config.yaml
hidden_act: "swiglu"
moe_layers: [0, 1, 2, 3, 4, 5, 6, 7, 8, 9]
vocab_size: 25914
tie_word_embeddings: false
beta1: 0.95
beta2: 0.95
batch_tokens: 131072
max_steps: 6419
Below are experts of layer 6 (counted from 0) of a mixture-of-experts language model. Rows are named router (the router's row for the expert) and show model dimensions 192-255. Each number is 500 + 25 x the weight over its row's rms, rounded and kept within 0 to 999. Numbers have three digits each.
Before each expert's rows: a language model's description of what the expert responds to. This comes from a sample of Wikipedia text that the model never trained on.

# expert 8
What it handles: Past participles and main verbs. Main verbs, mostly past tense or passive participles after was or were, in biography and history prose, such as became, hired, claimed, began.
router:495470513471518487504549487488487528486506436505467484516482542505454484545554516459491477468562496474516495497510517486545465520532498491526490484514497510473514507491474508531506513534455446

# expert 14
What it handles: Personal name pieces. Surname starts and surname fragments of people's names in lists, credits and results, such as Jones, Taylor, -ović, Laver, Galloway.
router:472482497507520462499567475481498541474500520531534516518511494477489484512467504487494573470550465484502488498519511496529477541517500490508506499510520508491490531532489524519485507470496516

# expert 11
What it handles: Mid-word name fragments. Syllable pieces just after a capital's first letter inside foreign or uncommon proper names, such as R-agh-av, O-lo-f, Y-ur-akucho, S-an.
router:491484529499490489518559515511531505462568506526480536552490503483512507500507504500468487521507471480534477519511511512510474517497505516475498515485477503503518540518510450542496531478471511

# expert 22
What it handles: Headings and prefix pieces. Heading equals signs, paragraph breaks, opening quotes and brackets, coordinates, and prefix pieces after hyphens or quotes, such as un, re, -f.
router:512486453503529460516552486490538518533513417537512496500479492487491475525474453542442511526464468457490518464484517496520500477500529495520531521516475517502513520501491500519541542472490520

# expert 18
What it handles: Place name pieces. Word pieces inside place names in tables and prose, city and county names, such as Chonburi, Rawalpindi, Quezon City, County.
router:475454461521487449494563494492510490516479517488469510529503508504452530524538488522501493483506467535491497465533515507484471496503496524533496475478484475477477504513463516496536544460486519

# expert 10
What it handles: Proper-name head words. Later words inside names of institutions, titles and works, such as University, School, Museum, Party, Hollywood Reporter.
router:444492498522495504478550502474534508544561451542504534527500511468483542527506436501475497489506487474504485494512499508517485518512501492503511469510493524487477496540494480505517563518495466

# expert 31
What it handles: Common noun heads. Head nouns and noun endings that end a noun phrase, often after of or 's, such as system, games, students, experience, leader.
router:484490517499480502511556450477547501532509433513492511544491534503439487521512482526469524485531507490499468511535486479528486491530491496507538486540491510476488527504493482481520513516509491

# expert 5
What it handles: Name-interior word pieces. Short lowercase pieces inside names and words, and common surnames, mostly in plot or biography narrative, such as Green, Brown, Kanna, Harp.
router:486469531485495463490576452478492524505515484538502492542534537495448514509534466521480510495537486508551508512498494465495491500531516508505510498487493521450496565505485516509527490446507520

# expert 3
What it handles: Prepositions. Prepositions starting a phrase in running prose, often with the following article fused on, such as in, at the, on, for a.
router:494488493502498487485548484448490492493518434547505519514475525517479461484495512481459488486523481524523495493471488496566444538525514486521536491486476523493507528513475479515512540469463519

# expert 17
What it handles: Common noun stems. Beginnings and middles of ordinary English nouns and adjectives in descriptive prose, such as tick, roof, tank, trajectory, heavy, gray.
router:501483475505492518515558463466503472507495445506492518498502507507467482499538474486479518499512494460489474473538495524499509494509495487481530534514450508478492572506476477496495485479491509

# expert 13
What it handles: Verb and particle pieces. Action verbs, verb word pieces and particles after to, for or in, such as take, provide, end up, depose, forge.
router:484472496499495506478552467510507503509491421464458507551486511508435499503503499476467514488542483493475492525486524501544518504524521525543493538504499499468496535460487448511485498516475529

# expert 16
What it handles: Capitalized word starts. First capital letter or letters of proper nouns, acronyms and foreign names after quotes, brackets or line starts, such as S, M, NA, Al.
router:484522481490464446495554495466529496485556443499494517538498550463498494556537476474504494512515487519541496488485508527505486489503491502508537527501460544459541509514488483505509510484490508

# expert 12
What it handles: Personal given names. First names and name pieces in lists, tables and infoboxes of people, such as John, Robert, Kazuki, Spouse:.
router:448491458500483453507556505467498514486484502490511498503512524518435442495536462486506511467510507497522490506518510528512486542520537518515484539478464526484536495501480487518508500504512519

# expert 26
What it handles: Non-English scripts and languages. Bytes of CJK, Cyrillic and other scripts, plus pieces of Latin, Spanish, Welsh and Icelandic words, taxon names and coordinates.
router:512503467481496469529548495470509524501511489508514497521516481469444475531528479541476511464508465503519524509516508500542489504522487524487512476509472498486516547481452545460523531479536499